{
  "n_layer": 12,
  "d_model": 128,
  "experts_per_token": 4,
  "moe_layers": [0, 1, 2, 3, 4, 5, 6, 7, 8, 9, 10, 11],
  "init_std_router": 0.0332,
  "head_dim": 64,
  "norm_place": "pre",
  "rope_base": 38000.0,
  "init_std_o": 0.00632,
  "beta1": 0.9,
  "batch_tokens": 131072,
  "doc_mask": false,
  "steps": 4394
}
Below are experts of layer 4 (counted from 0) of a mixture-of-experts language model. Rows are named router (the router's row for the expert), gate (a neuron's input weights, with its number), up (a neuron's input weights, with its number) and show model dimensions 0-127. Each number is 500 + 40 x the weight over its row's rms, rounded and kept within 0 to 999. Numbers have three digits each.
Before each expert's rows: "gets" lists some tokens that make up at least twice as much of what it gets as of all text. This comes from a sample of Wikipedia text that the model never trained on. Tokens count by the router's weight.

# expert 3
gets: " A", "s", " a", " E", " O", " I"
router:584455490554552487522502505509461474445496569445597488493445426456496600510494408526460434524478468498537441458522472462459529482512503524503500441447512472485547579472546512500493481443493510531605458440511555441575567512505493501499492495498486527463484507483516501447532508471510450480540582485504504477532459511478495525514491476533547542481507483580474553446489560503519416560482
gate0:510499523515525491490529481606532544547602501473435535514506510484490476539474481447484493486584496524533542449548467518502467486547624460462496540433386456432488533526423481514525483477477539530484498513516492476460489515600612414514527525591544468523455500491557514525495482527511498471498446534561443500515515480485454523490499524469495529514544530550524460503533531506543501506525
up0:409491485518498500388502554548513474539522489464496525460529566511524427528470472518516504420533518457461484446470494492504537508539473534423561500470417525508553519535504440456472514450480441548493441463528419470484526533466591533508541516502437520507503431475569455507513485546472492561552441474514509500512575486498552574463487487486524579549541514521525547463447452454537509483502
gate1:506502566543518461524525442546526457501536460517450495546570486526507485557586531483498547561525485456468533496514467501455533496428494426494443473460522524458527508584449504473445447575506517434465530472481455501543518498474469469547469527519511528513420472517523442423469492370571507488411586472476543497521592542514483470515500468509514482503508510500494516571549441505500486510483
up1:447486527400432450520475592468440553508529497450450511492433450399553546486457537511486495468534485499503455580436481511516453554431526540495483513486498558536469419416501595514492499472498534516532507479503450519483518441484512503491520523467458462510519437518529484556526502550544493475570478548462453488482474550447529479482544549485493553474526573466488472481497568509440506523542
gate2:503404462452509478515507511504503520514511496523490509591465559503534575550538509546585486469455493475520572480518507534494527477433498521608467505526542529501473507599472539584503473499483498429478508504477504543472512567435530470471495441493536512466408473494482442480545460438445463505453457470557527484507540468483495475437585487500475461494429485485542482484495456613502526506512
up2:508474561493531570439551481573515506572476528507502491507494524614468554541532452489478422492493404500516547491529484541463477570529474476509515543439492480512506563505477492506557537533513519568518496507485543493494531447534426453599549507447584524456516507509492438465498477548477546549509501542493489516505476507465561438541426522516484445531453473593509520504465439483477465447457
gate3:439504485533463441480529581555524469462492507556491537440578593513556455486572560478407521579607479537447436471499462519535526469440561482523596491468447523455445509548450471464495509513476511441518528476546512463533475559537479528506505520506482506460510439497535543489449506512576562537502518476483485532511511484510500492484489509467564538519514511492449481476461446499487452442447
up3:472457490456518519480484466427462510501504508562525519502539492502503510467424483463497470523478499546456553523488473435487466570473454591483495574503489594429522501447577559561555530557592513434522560462474513515487479509546433466532557485483540494506481518557502515463573462486485548465497453482576513451527524498444529433534537460496518518582515520447479453493489511429426478495501
gate4:534479478545484548476537481556479442509477535526485511476495598511504495469509474516503498499486574527531500494472564523461560450493418568501543539519562484442505515460521496622584547548507482505446571490504497496429452493460411465563473512453509443549514532446450411470545497496461444574502457516464510536479505477508534488507466552478451492560438485482486482468482436475512451461453
up4:454543540470534466528479487493521539507503476420536492419512404448453472543471541466498506461513465479460512532557466445500469569524555466498452405485424476490479469542515524382422473509485511447506496541486477506541524512535570524493529516512493566458482416518514593504468531519547498483498546492544536485522497540481503573442544438519559440446523486505529499556498549507483536471565
gate5:495548483468563496525510534517533420448491452511460431466544546462504528448586540473473485549491532485427420491456518496430447477519518484464505517508466467528526479477506497513495508457408427425541490456553457510447519480469537527573507530435506488600502511500567402473486483480513518543510473467510539559530535475528413572516486549465530523501515469503556535452487512569446510501463
up5:508515522497524458506534431487449410499495539601456499487497420536561497519517479461512436459484501569438477556494521530463484475482449518517515441477581436560499548553576540541483594478518501481483438483555527514473518465469524403539557449501474490487531431489409571496550480491552522484461513485531425520494531530507457417528525535505531519499481519486450463523499515459471485491465
gate6:549480468525533495447503531491517500499529526402510495439485417458500471540447526509553501482527472477562460414473397486484555582575490506528394484521520533512447520494454576524499465508509530521474557537463483445474510515522497453510561503472524479505500577449476498527511543476597483498501537468475441487481373557528465494434482500526471479485473540445542485475453481529475496529537
up6:488462484463544573492544486526492453437537523468514483494499531477482455422542505559515461527534511511480456470442472558524538498481489543449409504492511525497420502495505519529447465458516542564533527493487497528529538469485541441470525516470534497501618598455504553551481495484619419459482530476493510428511409554529472488520439476485501481548461555467497456492433469558468531524512
gate7:486553478414546533518460543511478507496453546486501459502516481535523521532576553488584483495444470500471492467470532452566471494525490524439494506551525567435523453540481494519424484475460450542497490505555437515427533516558535536443380531465458591489490445479492465458502542439434472553557415427486545507479519507574484520504474458515466538511512528526557522486470519523468480499477
up7:521534418468443504434487505525558511466530553518472443580549529529512536504532498515481557491519478395468503489536475484529520505483497476442490442477547538478591477564449516482473485473522453490486472488550486450501499517476458501534421448459504566529490424550583498551508423558422504471538497444459478491441582491557492529531481460475515543522533514435521543514471485485426478559538

# expert 16
gets: "f", " be", " 1", "ent", "$", " f"
router:458503519435488521506477484467560500535443505484498530525560473534493517532572486529564626507477514458555521451427450514466535493544478496540524553512398450544440445514525457494488529537466423504503558518446515524451514547447538521457469488487542585490589526430405513518509503549503570501501454532577486512519528468522522491451527467531498455511532497520503521561477501444545499468525
gate0:518511475555495474532471478452572576521498458486479456481576483527467494491435557464538511466510496548496601431545497551494480557531464514505455489463414505524490554519550518498452509559504590464471492511506509491502514533516480473442535439507514493422462397525488530477492527526567571531538538438520536503552545513510445532511479550474527545514415572548522487563503528486444426494519
up0:497483497493449467516501467485473500506490454489495417494517468560483556463490523521463470506474509528425528442425494501492464512532485502521446474472520472534451511580479493539485461531493580507506427494525481495497521676518488517475512434538524470526501454509516521525467489529546505457492509419589470535491535456547452573446520538496548501459414545530544460575511581488564499527454
gate1:504567498458520564469467500524446459565527562501498527509494450456493415526448461506514427511558570462453522448538475582473495477509517467473470441422497498528504491543545539516554510428504508542538441559470520505510501469507549450472505449463492529471504476479495510499448512486488502418499530442555471495511555494459509516637462537489562566536425491449445548503441532529492469547507
up1:496446474518437424522543506459503550458524491538475465539417532541510542520526541506447490488478426553485532545560571483537498496488463540516485573558498558502488499475552479520396467534537430492527511511497495550425484500481449532516426473532448527513492412443543456484516503465476472501491504553506453432507479442531503450468534436515491441503536511421523528452565518525477533462403
gate2:423508486502564450470442563534527590532515432510477451544474505488463507448416546530491525546507556419483429494488453471460478434471494483583518463548485510482473560462504514429526485421513520460507479451484539542566523487542518547564580532461479487525474471478449534481488454514525518498501468525477477510431479519483481516461482477404475567494512461473488520517538490491608439468515
up2:540442483543461556552502510563469406427487502446572441453554455478506440525519585521491528492462529497519465534444502481489510514563485498542521544531545477497552445502523496529525530549473385520510493537582439564495495487465527523517513497468468504497543574467572419506525530511443514464497484465475492503492510505507457485495512507451543525561452408466468479435494441496463522471415
gate3:539467528537425606578511477466468537535489505512491465448458431484489464495546500495498540485586524557505489490469512537478480476532457523409485445530530475471528528527546510452545544500554488507492480587388537543532447525513534422506553546519525510578485524555477558515446505505479496511503440515527392475550497519464489487497489535463509418526505461519529553530492489541507590514516
up3:504461554425521424445501532510470428407464466498479512486477552487543549570460492479446433507441474499491500509464460402535480548556484462514457540448569512483521453498471505514514483597482550503541483489543489453485465486529525556521419515445459506471456484463491485505470469486545557509455497581432495522540460522524563500462563463533481591453521556502457442449502525483497513493471
gate4:485563504441480450466521447522511504570504453547503464478531487509507568519538419518522427524458527480477438507540480499520491492506451481519562495489538527566460480469437502447467515522551574507482518526556490502489512474531541478428517549624562483482483543522521554511485550448577483507465432498564456537513492540536528494540437481517467585452498479507443413545516506528494486557590
up4:532593554520495513451452498517491450515570522506507476477577466463484525507523556511515483487466453491488465467576499520472457440659484504518526458488512470527540479519458478486396506492491475519485524462521553521405465454534521458481559480516481514479451513507520514456485586550424487588561519446493437505485535530486544522519476512522522484501484461576521511524424518493490534505586
gate5:545497586499501460558481425509556542512504513480507465525470423452502479565456488429475501520583542507549520577470511515532580526512502455427491495458530455494489491458482474579544529486527517540512466497543514517482498513506511512432553440488464536606539560467489509480545521481539515544457461559507455442614488487494450504540492523535425473497444484547507521457521445428537487458494
up5:543539567471523450510439428520528535517515530404572464465435483476476466534493483459493471513561581555547486505546474549515540563475451454404521492516547434497526515467523449540519467481544487590512475477511560491406529490500512498454522482451436522495550537485501498515553516459549521510444505565511489504563568505512466529538468499517476485534490542548502483505508441442507404485568
gate6:486500487535504498562446527502465516497559489523423521512466513485561471549440511462482532545541438515490438541538569513471474532478576490542518480497466492481426482473535585487551462474471537481484476421470563562518456483486468471454532519552540489514473631521480545511521571492506522456486484594512443505454492505461495512424528561477538512527533401535510457546548532442503526552507
up6:513435478495527567416531512496485486516481528462535518465507475501467465522495489577546474468522538439493506485525441453542456453521479452471510481498475491504536549478452418521437469527540503519475548485491446451497570464553501578543479448490517524470505463455531441448486401512476412538508553473468486495507471465555504479532479503481469444456497511471479665412509461538514487552515
gate7:558409540524432434479462519481498481508470521433498414440466576501468471543522457484492481446506452538558496449483474476424547529433544520558504504490511430488443461465514474522591483547496515523535457608453504421501503449468506502561498434455479540466463488487517465474520473537486453469504475468514475482528467523545482561483486467443553459546529529440499548463553446508525547519506
up7:536451419570491489475560560438518552510494523442479556388487476495453471565438476495468488433452520469522537468511496497511575400487509482485529450416501536477575554498463541547514483435512493440516510495498557485468559481499497445564574521580425477496524528492522512488562503483503510481541488443444458454517518439471474480568504544520532474511451477541504466496498451475520505471515

# expert 31
gets: " is", " was", "op", "ost", " has", "t"
router:471571585471427503559483464449518475492487425489549519513473511541469477529538480518516506438539449511566543516581488504492476492545528460465474500508498546569457472496569541569599499526547450478453520571516497483464443444519559522493449550493483550453477509474538584540518529530446458450535537435515493487475505529413510522571505476559475446570501487526507522477464471563503459475521
gate0:547461463596430458541541493525464506458522459479488552463490454467471526519514453512517415489480469491533512497492504459489489461511464485453519435536409454457469556521494492572542489533568459462540483417506490508475471466590524483457447537494507486468460539543501438478437430530478539495510488450595462460462424465535485439477492515489471466567515487417493534476565468453442531485508
up0:410471520429489550475494458486406467518498507480500451500502448479552512494468486548490598527572526589510488422485473453493490492514428511500409473484530544549472463540472529471474552473530492572507481551516474538498455566480493542524583470545460478569426504491501592493541522425514514443506447481502547496476535544461499558520535500532523519448443539537538446527489515459522467503505
gate1:530533456518519519573453491502529528476455455450479515491449438487508515535380614441498538470528531539558527509514462491482419499497455498511501476545483495499491524482521508497562505513457498560506491548453499475552467493553505458499561547548458535499507491569504477537505479482462563567492493511527414540517482501496450442397466512488529467518551399493490529580569445502413489486514
up1:513551495523506562533502488522447470436486507504516522535457494523439525515430520474431527516478478550559485489478432485499481503455450506522559548545510415494495503548531488532504497483387529607479491460432516440539437556461496539445501570502475529449546468536488484590520456479461549565519564569547486496543525520472512441487488500470497441522503435473527540600474463487466477491486
gate2:558533511569467558536512556436498532520457527597552601547518491475470541448438507450493545543524444466466508521516501512457482452516518436461539485471510537505621466538506477503505492495582521475420467497458514488562504469498532465463564510496524511527466439533552515461446473492475527507494475492516464454505576511581483544564455474497519492566431428499537539488508501447450536515503
up2:523469436497515494551507480534511429566520506431484594444384495496506471476543530444423507498433599516548455503477489510511475447425542528470469500493437471466476542499540476613466504507467539478508507461508483458462488486541538513576496488535529453409503524474482494497458501471446517518514476509449543473398508541459531588475494577496497504494482548475469535503513478525511501515447
gate3:466520481525455514522498443646620527508507470458455569482599399480500527557532520488499538410491559500541482459487487519446488443557587537525472545477564508513498441493477511544512537565482457478517468499534568551504497503464471470498537522480453498569485529473506500495457535515496469553496479477485457475478472495482421500422496479483506502443467512535500498500489462466440443479494
up3:548450496462474567449537530563539487485473513500498541549581484518447477564523492488571456471538472541547475486574493508444468481512509509503514526422473532482506477507539464536433553492527498521459473424479521503470474499532556509453496476535525489490530495480562513470526463496407455467474588488492461369477427505570526483506535561412542573481447527458441539486499481491440484476487
gate4:532461516505468499442483427496493525460490470495522519502548426466514456418508517507563510514546533448570401462540461558496576452500478528512557553472536504532472520496560613470492478483441551519407514480538541557485506455502495450507522540461564519502450494560537518463404487487534510486562481507510539493473518520485465480535431496488476456523515410604526462504548517511524511478496
up4:464458481514454467613567527474509517469457450485516512502539514486483510487536480582523487445523397468423512493484488469478472479424539451479540421463541526495509495453480456524429481482538559505492473530482539454500490498531466514464465520528465437464589508524448478501532429553491482487461521517464471496572555448500485558480540546543438492460587466491478480459444556405482507508546
gate5:481460428490515513592597543472395512468499459436464495498477462434561575457451524426511490472444454545504434506512547481527443503501507539504506492508451541450552519472498460457518515464506491514496550441466472463456467466554453546514444479489503465467490458508556453465518445513540512530509473476465570463510496521577542548541489527505441464568475563561492460545479469530437446494503
up5:535524527510541484489543469516475499504492558551497502487469464506524502483428511468507523578500466556469453448546391488489535501590529453477602465431464516486487515531479478531451533492501481470435501455496533588492458496519504477517446477493503479476600523468521469451550582473463448519487512462551548459519503483465472469456500590476428422590443481459522534490495478560503564523493
gate6:466539522463535471534535478544503566452488495429458508471496513527474520539528507539602595469560467563566473483488491509453394522525594533553445474480527514582484515494487558515532443534453475492530493497482530504467472488573498505501509522533495508540469595476487504465484556558514470487414452530549460513491524552512418517483542488515526460482462477509410469528527510458460480464574
up6:506501560461470424482445445557549523473486469429454499489461544526469518517502473571537554497580505479562503491449496495497500550463498555444389534488485487541458508447520529495487548574459457525532488562457498534455502521510482529380493510488464544607475575479490525575550511526517528477501464541546466517490490517458482482505537446456483425490438532493464503467494510416458486498531
gate7:448549532528440474487517510554449491497434512510476409525472534512432519548479483494517528465540374414565476509490400459485554476478497572563502461542498578538529507452466521481500452547534557517556505522531531489491502509543528547530431539418574440501506489481425489500545468528564498430513498513527475528491475464581489526519475491501525514528459555501552491522477527525489520537544
up7:472507509471554529517546532550486503481549524533418544451525549449525456502534454531406493466518468497478545471521471564475546561458537554544556488517561456444513542522563510527513518523471492539448533503514486514502522477503576500566440506451527538471578433557521448450492483523473512491482527530563562478490587513458559548503507599534435510546519503470440472508499488476471466519597

# expert 17
gets: " in", "A", "y", " In", "th", "le"
router:522465444491486552509475462484432531542407578546536548543592503513478616457432428521428483536483484535386488507451512420514457486488469479441511524516521462540532549518492496459522528445492486543487489495436482474522487484481506527456536496537456476460565519481480503483511477501550537560531502530450442505536525455474561463490537484450504499457506464520476505604523551491545562504522
gate0:487488538545484508444507546529473498452483535555500481494511507474486464501475453563504458415493472464502449487472528544465529530490513484515507489519536487553540584434518507482456537538520485530580423561548461516421522558494476572470472560556448579470483499559607534524539462435471504480482443421481542580515514526482499520500508453552543534514506594567458560514471520497478479487551
up0:547485544563457538495451464505476548560523502418544427518493493471491545509508466518511510475492493538505465474580497425484494600502513469486495566438444443522465532496532480479502512518544496538518539560485479514460441540561547543465506517576507479472474495481475491563509554493466495523478558510556517499537498551566455371514589453463456475489520461493423497528521517471453501394507
gate1:516427509434432494449486470582460492529512491483520487524454424454455505581464548466576437482524499496507489509532475524525475435544447522427436498454523498504488446458460505476453544452519563465604505529509528513472488434539530478443548444461502531530545560526493527478474483481490489486499483493513456511573437490458526509515574456547534488416496556495490516544507515496481617538468
up1:545460504460527557469473528514497528521489462549628573524531494484466524507435505426506521449464509526443523628588482520494490505576450519463511455451579552487496509443473511483470499486507416463490478497541540529522530479434513474458514529459527480528553556566519520497530464511462510576520505461458471534560565426559444479544505479494490527541494435526498504484495462546533528507492
gate2:569480441542474476558505567528538468469571459417520558505442457507492493518417494506535495491479535498494481507495461409438501595521474535503509495443518537468474538499542513502481501544548493515473464490474485421511463514487469460472534505521622508557528542498497474540422466489537440539515464494494478526598468511502499459447462561564496443521499421474470581529582514527519494496488
up2:450505576478526566474437512502513569557472492525498499521486492442520487526475465425505571475523537495487531552519575460468602459499475500497490455494493417521566491459455491556490497527555480519395482550516624548490517536494558497571431510425465470512433494435466469464506478505520505422452524555509492542454554492482520490501564502438490550503503492521478502516485447484500483537534
gate3:469489444519482465472577548514481496493465510474454576496506553470503473451505485492439505511547505430499536535389499457523411544522497494463443533529634494548460505507455492451494498517452502524470503538484403509498432519559546543497495559532480539552487506573459441645553444464504496484523519442513539510512513475530523500487514506536462518527510525483444471525497529534527556519493
up3:472510543537499473484514513522478568552480494424505485524533509480443528494423495452502485499539552407489552532514502542483501506513545502476471487531484478515547557463526509515486473546491485513515500561500507485568369496520596483510506513482535526497473455512496530486496570495413536427494521419523538421513485550558572403494487480469526583458471530485431473558497469400495529452518
gate4:465565477419514504537494545530514578499465461471464461554458559515544488493476548510474530484485545532487475517494440474562589575409553516474512529501441546533493478474393531506483512500539449447553526506473421560532514513503479497482571561516519506507475479493480460506461468473495517550516567515516486463577508530471481483451504462496530479504555498512549565415547501476508545393435
up4:489487480451489500449532571532549475520485535486535517504456469445448490522462503570509532497427469515514570507522509539457502516503535547474514571494568462560524467538538502539509460495487480493513579524496598464492545515469503517487487484506526578515537499407405477550530550541500548491496543510501513478521506461557533374492448549412540572442450488553538534522497554500430497450511
gate5:477511492520545519468542425566509592473562478557492548523542521475539488501521529487502578444518504505505472546509528491502483555451465523502506531526478449527499486500424482483530443602560523540547465492466445487517610540471508501453504469524534474509568516520468549455510608504538507510491478449566533451461535466504587483459454551510476529441459402434462468493498460507510550513516
up5:496533501481579440482526467538496493511592476501474581446507539476549490582459512505573547514486492515524493529515514469494485565487476490513518535500457564507506439534456439449516537592521498496516530441495476520515490547526538535447522439547548470487537553464430534443485553537601443557483479503474572470531513519490526549470440566490526482425470482491470497475496442548486587545557
gate6:547490521474491449439439533472498449544492521501481609481471511427528521623534562471491482498525457527495480485532551489470538507548466510507531562475469528539488502501532479536473467520479430478524514512543571548437424496540510484584565465499508402519490479466402485478519458541502541525473505519480415492474508498534517412447521486492470493506492581500518554548485437537434520498457
up6:461531545579466503535530513488513506555490486422526441563460519490523475467541525505493525528481519584549507580521505599525447533531579534428418492426504520480484429520480520480576484530519562482475569507467442516534584496421468494478441512573474503500402481457509459571521542493511535530502498513530545447572481510532491512495498471435524458477473504544519535501527510469525498522474
gate7:497454527495508459516568500513491501484444577563424520520575534547522522589528555527484495441532458491455482468469533503482457452525449507467530515485576490476513479550526474505471444530505529471440619538505500454522564493465413510447453377543484535477499444473494523395507520551506460531493458511550459456539506521507449518496473507493496528492491577536486426525523499550474512495478
up7:547586520467490468480535478511479479468516534506461509449489500506559449480445449473521459473476482431489488479510527557495478510483491497459504437546547452505467485489487524493445480503455535486488537437563534502473583479459503530550472447525484503475589459425496418443461531466508480456519510465529564530448596553467437530479419488617510496504523529466453581482455496478442490539424

# expert 34
gets: " (", " 2", " a", " the", ":", " "
router:518531505569475465502492455503581509529485609549499526483461433537517505481518491539492564488472444492581536477519479490497516549553476555427502551510520455520556518450535396468589513498481473560601465490482507500544502481452490539400503486483523476448486432520541479412488499450473485488468514604483511445529531506505474509467474489464471482506486562551540546555536534511489461467489
gate0:506531462597522447535583448506420536501545505520417460508487418503558509497491456470531483524495572452554493530544505506529508558532460452480552557515458502543494422458405547499477491535466483548476546547559454552493525541518463512440536438530457494525528493560484604490519458483496468514504472494495477550542560468585490431517523550521490448524467503541487511466526519440500502491520
up0:512519498491461487493467567489532461499496485489547495528537584450404478543483507476498464539461418479511439479423517476479535483495492484542448458503626480517534603491599503524569559498514480484547461458504478526480499454537528485498473505495536559562511511431473479506527449514537596450506530495554504506502430573521557474438515556520533513533549538503512501545409511530522522514492
gate1:543487489472496549480543549570536482444487491491523542449485569511445507508536494499527507558508532537515488471499459501455558537474512537508516452464472519512555474477490540468473462520524435379475580466443491483515537414542456500515560625445485506526485480504512509506467502409547444440480481512558490481433547484507546497472495570461538637530498514516469472502512473438463495490497
up1:444491461485499493436546552536519483480484550542432462512538472538445457470526454525457492490579509479526565489527546559447454505540489542493529537481511446472525512545530469549549536509531422512579492429575509509506466545466503495507494467419538528470490489456516489507532600463426536462521502507498493556533475482500506531458532519492503516379455527581544586549406510482525477514491
gate2:470454473434422487538491534522585541462395492478552534506516486578462525464460541447486512453508458518505489509418450445521522500519540563471484536503481524501483476541534500474487457449489536534503509495457427509498500474509500538528542512484468488566434498517470482483552474447503414438441489502466497431528537537493483453433508494461502550501441499562522491516533507506492530328467
up2:394570485530481505455571520494540482424559475509473500459535502510543472559520540527506509510455548528543463485485483453493454443441497454476497432472479513539494488527417555479494469469450511495462498503500533491607574505521461516444473520534517467558443549516494559498549537510490444529524442567493509504484524454445510557482520488603546556523540475552561446522486568484494421477504
gate3:490481467534503457537482522486531559457432504538540525505517460485450495559511527457523538480434526439550466570416557464502458496573491504506500547506572515435509487557512490442547472575474504511458466501519572479564472478496390504518446534538496512591519540548435565540524415523505442577455548462528463501506472496512454490496471506508485486535538537502486529433526518428444472476500
up3:547524409506537424511486505462484484548490511533499593540549523547525503579491522448554596459512503479480516606425556447495490515577535545550441534530560511451502507497476505497542486555484453579448446549458552536492574482448446470461416533526476496545464523511477516531496446499518502493461497510492443463496562499483484537524511528500476451502548506454469463489522476418510488533475
gate4:557496539519444508532457556507467448494484493479451492458506507528524527532538487507470544592450455476411543523482581449555531489523522528472510516511500498517500500497493536500516602476487460465471469518541461469601495498536396424499467506570485505513563498471480519492492544431505500494406560463509481512533535510371558485411540482511492464456546531531571492514504523480480480489449
up4:468542513505481478536415487621507557558497478511496475475552520483456538525468468538445505397535473417478556500417559474505488548483554529456469479516557527431510537522451460520526467511471520521507509547525444474423466554497493489509529570525491519532547465508531478508519492549495500450466566525498452456454462555483524506525510448434503389510504523488487555471543478561495552431475
gate5:643530537525513523535426469502498506497473496487394486489503465466482518480456492542504436481522535528519453552555479485483515506534482462548481487473497412485455446573442522469448519560519551508483564541489495460455406475467549444498503554397519455463490524568554506555440489552541483523477462502537444458525493531533510448532492516472523446488530462472478512540550528482462507443468
up5:551542523476531479488496414522558448506488548539435548499509518541480494503521538488539455492444516473527530498558473543416551457500432513520534558416551408469516495586486477530470462483518521475552599509494508509453462507440539533488583502444500433480449494564576544466519460507492485511485485510514524489656525532489543510503511459479495447472516518496496462539483491518504478437488
gate6:547533451473529549553527430464486518521498504545482494451590512529465494512463524465461472491465506507508485543534490513437483451528433530441449546474533447513473401489599481488444487563453497481524581550471532508481463446435452518470557508485502438535528489513500484548477483551517581488514459402600459508493581550499498473475447501557443551502461501521532518467474461488468485464523
up6:485517547460474545510478478515463448528498470465470467559561520487462525468509527509439472499504417508478479466446501449423508539485520489556536454476568391608516462593485444487540487473424490558526404495468550477475500421511547515490500506490455520444529494515489531533542512472534477526545518517453552482474507489504497467555511503557469509558473499576478485548490457486569437490593
gate7:448454576588487479549533460511544573448447459547459518553502500533555529534493506459511479436558538439476525509473484476530609517542565544523489506480552487451485495537493518496450510435438504510481423517410545532447525485470464454499505474485507479528490515517453559468451497469559503464482535507431502476513517425491481474550460559486469428517512453473569548476554560504561468467483
up7:426432437488467455493519484518396487523554512470535460477453484501427474506562516478544479478573529468513497479463475530536474531479584492532435427502539541572477462605457431512492441519514550539544549492548461498479418474530554469573501431502522500490497542532530484561517485574501482460509525469540443473488504580453507499477511496524503446487511507559429451505482493478462539471515

# expert 32
gets: "er", "ter", "in", "es", "it", "or"
router:559562505544503443536481551432501446464501479494494478457510512480461524457516442554480524515503468432538518502507492473587487484489572503519466556463489494418574535511482524550529466601477499549439550546475471481472548436422491555481581494509545440440451525521492598545455498445491482485528512421490564465534558531503462473513468521487470566497530460517492484470527443522494528525554
gate0:532502462563515495493481509525514573442465552433519531538524501499515521540427497568457567519508462479495534522541503486475497491519519497507497454455482490546449502547443547498552493516509473501426561502476519559527482511498481428522467505532540471477505498463490501512507559507436404512514546552508437419544510522468551495462545520478519508489402498460429454545646574489547577537544
up0:498435516526468500507522487508494444537518415508481508545426480548470510533498569456532452482571523574459534551458514465496484509560555504473480542539578481452464499468578479502476512508426517517476463448522524503489454474530585513518512456416546491546525507512527540521488501578555543458479412506518527474438454459513468427542484509542437465534505575518498496469427409501437481502468
gate1:466489493525447453456587512526547436471545488575450487497477492555485491487493476527478509519552479493495478537500531428490427530491504511546512513436521516451482554484514500516444454491497524519505378497488469460494478453524559469470447534559547493610475518514557462463478502467508413507526502500487465500459432496530596476435502580507551517502405506504456449512512529476504432409490
up1:490495496465473471536520516541494506479565543477540511508552439563464545561495470500537512447572502534451506420498488508458487529479498561501418523544454500540468513569541528476458462499496451544561507516442525497514507490502527484499528476516510514471546428492460404495538481460533448528368485511529417511458560556483572487517570515479574438432448549475468466522494484454517431487521
gate2:458475482546535495527493502511585476556433478519554485504439483436524534510433514446555453513496539498547502443583445493501450599521509507552494472536549471522448436510564511531569486515470427482450537546468544496486536509536527508579444468483473483478484538530491528485431496503398518465474465509497512494427463476452536505481567504480486491503434505529526468499553547491389500462443
up2:562517493515516518507487477488503472503526528489518527480534483503477524436502442496510551511470434493522448522450447469466515566476522472485489530496425566473466483557395520419439485485538513602524422480508428492518497461500548525487525542541575459464519526535487497523488473430497507545523607408552511445543504485461545522533477453539553463473465536479495486515455512528587508530601
gate3:452549469482553492492533500491486521468513474473517498573532435468570500474487439507535519517484474477470466555470405453507551488532548460559539509459520387512480486509511555526552492473409564559466496430465470482594511502479509434443455549505510475511480540491483510465516506509563572488548532523547525533525526562469520510543547522512512496559525461500428476605441557503547537532520
up3:521562467431493498499526458481508431558525527539414476543486597499487542506474444554414530538519546552462583557500475505544478498534540435470496489441466529484516591516469503554495492459555460446469518487495459493551456476486488485568535516559486477416474479569566541525467552477541491487516512520435497419522427498477490465512510563483523516513500484503456434503445426513529469517527
gate4:451507505551540509468478460467523456443417567459517489486540456388417505535537500490476523552559439518414492531522534510549498515515546408432523454518515526576487536495538576504505434493464497496535523550478531507515509442512528396460438514454476526492467531547471509452578475508515501508493541540469450468585471508448521521532540493542472502483532479580488493531503516495518434467507
up4:500497530526477446450459428476514441439473510526527453466491467439418447525496522437478441576521482541500453494466455508520476489499576360459494476550538488500510491511546491510480451500441456449490477484486543510461475475508494489461432518471458535553461500493464576524440436500509553515478451531509472461580524505526410522555550491500490509442525536547464568568480530459522501445527
gate5:516449478468509509501452482479479533544455518544482582479498519475509567546469557449484532440518470456526479602491501464547568521516440519595555476434500561509504498428503512514425509548519512444479519569491549493481517468527523449513495514485506505557497496430473470565476496429438542536511494499492431433536539434516516484547431566545482557492489481497483554506570505560442448455534
up5:509421482459489530516411534382519469472496511543437559552490539530450548490532590478449518552492512526487485453470533521549533452450538445492519433574489476567495580498488509523436497485528495404520531561420479587614482522459464512506540530555522502482489556507495538515481559480482578480461489491449505525484474460539495508488541505504477538475500528478482509487557510524470510480506
gate6:509499497521419416543480461545483484536518520516564506549437463473454570507502578471536476501521482597518528439448490476472494590542462466570500447528475510512470499438482535503573496515502541530498517410468489523612522508512561436456477506530512482446535506502492501446540489453502432516413540538529522479459559461473507448476585541462518515489461485459493496519478479485426472459485
up6:505494530521572555526547555563508531451513460510436537458563486534501492462465427482415470517473561420449507615560491525548472419481575543429433532488502517488495485503521496510421577469524479470480500584526560512433451451511481536527523472456520525549470508524529506534455537521511549508487471536486495506563447524513476494542420511481483503534520503510516527446555516560527541516481
gate7:526503452470546442466427482464526525509421477512581524546498512505471516446500518575489526539491562501526477488558479480532535556471537465474482534510527456482507456496393668483494498531514492487433421497511493439522572494452487537529498525537539467509549513535532484489460472486449481440523513472523515447509490398416550560497516506472508558502499490536483535516450496531520554468453
up7:544530485470496514581488504579589443464560460527476468448490499462534429516518601452473494459494497480485482462518497464517535480502526494499414524513468504439522480434449552521516545516575489506580500506539505486510543437516450464509466565539541443558467462501548563490531479434546511469438532475497508495515560463458476494520532464525565499452452413526580525469467531517444460533456